config.yaml
n_layer: 9
d_model: 192
n_experts: 48
experts_per_token: 1
d_expert: 288
d_shared_expert: 0
activation: "relu"
moe_layers: [0, 1, 2, 3, 4, 5, 6, 7, 8]
router_score: "softmax"
normalize_top_k: false
routed_scale: 10.7
balance_loss: 0.00463
balance_bias: false
router_logit_norm: 2.0
init_std_router: 0.00917
lr_router: 0.000434
n_head: 2
n_kv_head: 1
head_dim: 64
vocab_size: 32768
norm: "layernorm"
norm_place: "pre"
norm_eps: 1e-06
positions: "learned"
qk_norm: false
attn_scale: 0.125
tie_embeddings: true
parallel_block: false
init: "normal"
init_std_qkv: 0.0263
init_std_o: 0.0076
init_std_up: 0.0263
init_std_down: 0.0031
optimizer: "muon_variant"
lr: 0.0109
lr_mult_o: 3.0
beta1: 0.95
lr_head: 0.0132
grad_clip: 0.5
warmup_steps: 200
schedule: "cos"
final_lr_fraction: 0.1
batch_tokens: 65536
seq_len: 512
doc_mask: true
train_tokens: 359400000
steps: 5485
dataset: "wikipedia_en"
Below are experts of layer 4 (counted from 0) of a mixture-of-experts language model. Rows are named router (the router's row for the expert), down (a neuron's output weights, with its number) and show model dimensions 96-191. Each number is 128 + 24 x the weight over its row's rms, rounded and kept within 0 to 255. Numbers have three digits each.
After each expert's rows: a language model's description of what the expert responds to. This comes from a sample of Wikipedia text that the model never trained on.

# expert 44
router:144132107122108133141160086142144145092111153139140178142167131158081137096158150119118106118149159142155120140139135116120114111134120134155117145171100121106172121137127111123089131080099164158115153137125120108146159085069146122083125103125077088123143154123151162147126154094110111156
down0:143117122148089132149139183098131171141116162108113106105145129120153162139115138149106146108118102142125127146138138140138121130129137152149101097127178121075144168107075129139088106108176088120095108101120155117133116132143123100113125119100151153139096176094105183136136101133108140151
It responds to: Articles and heading marks. Indefinite articles a and an after verbs or prepositions, wiki heading markers ==, ===, and the prefix con in constitutes, conglomerate.

# expert 37
router:160180103099164139105082114142108137093145113125089116113168115140162140125147139111109108120118179118121145167127114134130114104118160116150100099077142104135087163158149123144141113070135133172160137149069091130155117121126126112106076099113155108113120160116134140177131099140138150102
down0:090125110128150120109113113118173125108135117148163149123107140109126112088105163171100135128142167156126139145120109168158179122112146123149118116086131107137158152113158138119172122096180099140134127091157144139144119145134117131121112132121108123142124101120155145126112084110145109151
It responds to: Lowercase word beginnings. First lowercase piece of a split common word after articles or possessives, such as ch|in, pan|ics, mar|es, gar|ments, meth|otrexate.

# expert 31
router:163121122077129112102111142144137111101139113118112157109192106107158136107147171121090133139140134087167118138151131183129110133159096163070103134142147102148087172145151128122161139093112160127124123149115096122131109163127132161115122125125107101148146141120131144151154115100149181169
down0:174146128117095137120142152113141123134113143125124146110154129106137139142138126157109145136157134137095111113132193074132104126165116131134160127136120133173136162095135118142166178144135110125143102127103129098087122113117156129100147150131123117072074099106142143116101117125132160135
It responds to: Adverbs and auxiliaries. Adverbs, modals and auxiliaries within the verb phrase, such as not, also, would, can, had, eventually, greatly, and -ly endings like emot|ionally.

# expert 41
router:137135166161131112158135127132107134124086149101100117134126128133156101157123130104088131160108116169183161126112145100151112131126167131135125132146106115161151143135124126105153145093129113085158139089137125149134144101097110122161151132123088090120123064073119090146136113083136092107
down142:152126120123124131171133093071081118134170091112120126090121189136165108157109124110132149098110133115132132121125141164123162101163187092089136129102120091144172119124092100158147141129177126117166134144135135117117141085109134147125125095078076165141122121126091162134152146137118108109
It responds to: Commas. Commas of every kind, particularly after place names, personal names, years, and closing brackets or quotes in lists and prose.

# expert 14
router:147114131139152150169102193121140123156143121130116141097107131085133095107134094139108118163077123156080121138140108093129059137113086153160171110122129130133119087134120108134135150127115090155116119158144103120133145125093098086151107125116154114110133129161100130142129097105148135150
down7:137063121167092149127157131121143183158153156155112160130132128120116134163160146117092096120132138129087098103161126138132095148128122114099134115133107166136079162161154108121165124164126116116171153153097159111138135116083123152120115124111126124156111100116125110087112118139155123084
It responds to: Place and person names. Proper names of places and people, often after a comma or first name, such as Baltimore, Pennsylvania, Cambridge, Truman, Davidson.

# expert 3
router:114149111165145156123178139090147141131132139106161140135123123107145137186107139105115132119154155129162159133138106126126145125130165174142141125147116130148158118120091109168135141147148110096154146143116099147130134130105117155096154106111117104141137145102118117106113152120159111163
down0:148128094126157164115097162109135137137196139085152102137136131152113116096128123138131122134159140123108146149122139158129139119105148141071124162119127129097160126153124149126074120157111100174145157157126136163149131119127105116184078142101150143147122137185156096141136138132100160152
It responds to: Table cell separators. Pipe characters dividing cells in wiki tables, especially after numbers, scores or place names, e.g. "| 2 | 1 | 0".

# expert 30
router:119133151138110146064119150140084132161135155156095170118062131113167134107125114128143144112128089151107174147109154133108129134137109125147129134161111100152134077131133102113120137117100126163146128059159103148135110089122146115123102183125168112101117141088051131126110140181146097082
down7:118139141106114141138116068073124142151132116130118153136137143174142090167141141110105176138128104136075135109118127120153096133119109107085142140127105124138091120104091142097113113169150120157135176142120132108171114086139116154135079119144110118124048116120174122127148110109158124125
It responds to: Numbers in data. Digit tokens in dates, scores, years and table figures, such as 2010-01-21, 1-2, 2022–2023, episode counts.

# expert 47
router:125147091123134128089158169112147112130159146161125151106126108114098112149055162116156126138183122142157146137126099167159160136149122093095111174128084136139155075139097150121066129143127112118121146132121158133120172172135167136124110131106163101168129110138135120114121151103102105103
down0:147158133125092133109149139144109127076125061126098096130164213149121134108120136121123133136116131144136135129127125075177157141105098163107125147100149146145153093119120147107130120100142092143134137168136126121152170102125118194122046151164134126105091118151115133144118109123136116128
It responds to: Table cell pipes. Pipe characters separating cells in Wikipedia tables of sports results, election votes and statistics, both mid-row and at row start.

# expert 5
router:147140082097156101119095094128153128146156119082121096118140135092154143130130137146104137094099116137108122137139153157158165145133123134054106114164158103110153151131117119135164142143097173136118162151117131123114121135167123119107099128114098179135172100185144120119131097115132167151
down7:138179107097078104142073123130158151125150120145105135112119123114148124095091121119116119127087115098137144119134168133149135152091118127145127137158117158135078164112089103123144091094127107066124119154134138139128086144132105104143121151161158171124087107157148125130138136141089116143
It responds to: Predicate verbs and "of". Copulas, participles and "of" inside predicates, before "as" or an object, such as "is named", "such as", "well", "including", "leader of".

# expert 12
router:148099138108158093146138145072148156125161127079170083133147111139137157125111117116145126104114097134142135133150124155135135143132095125071084110150132114137077148124125081155122110107141184109143141123111136119141099156160156114153106117112083102171159124131151119165156100158144197163
down0:151107118139139089129139117063138138116122145103086140118088133165157160131117151148124140135144156126118103109096124113130149117093108124116148181121167135139113173142140096138171166110139136132072134115114129139113113119109146122133075126096119144117165176108102083134179106093126140137
It responds to: Past tense action verbs. Main verbs in narrative prose, mostly past tense or -ing forms after subjects or was/to, such as led, announced, established, suspending.

# expert 17
router:141109117147094141138113113127124133172134139110093131111107137128109130114163118140127137104077135181133134129128120096143115143149127123151166080125131097147160098141132101142151138153108124161118076143146116149149122114114104074159142117110179133093143171158110141140135115105134120115
down0:104113118145132157156107110133143138154124119129148171143153100138131109095110123162102111064126129157073114145115100103128129095135166146116135106097123127103155122186147122147147134096144120128107143122168101106128097099182168137145109125101187131164128132123060087133134149153149115091
It responds to: Table numbers and codes. Digits after $ or | in money amounts and sports tables, plus table cell words like Won, Nominated, Yes and country codes ENG, BRA.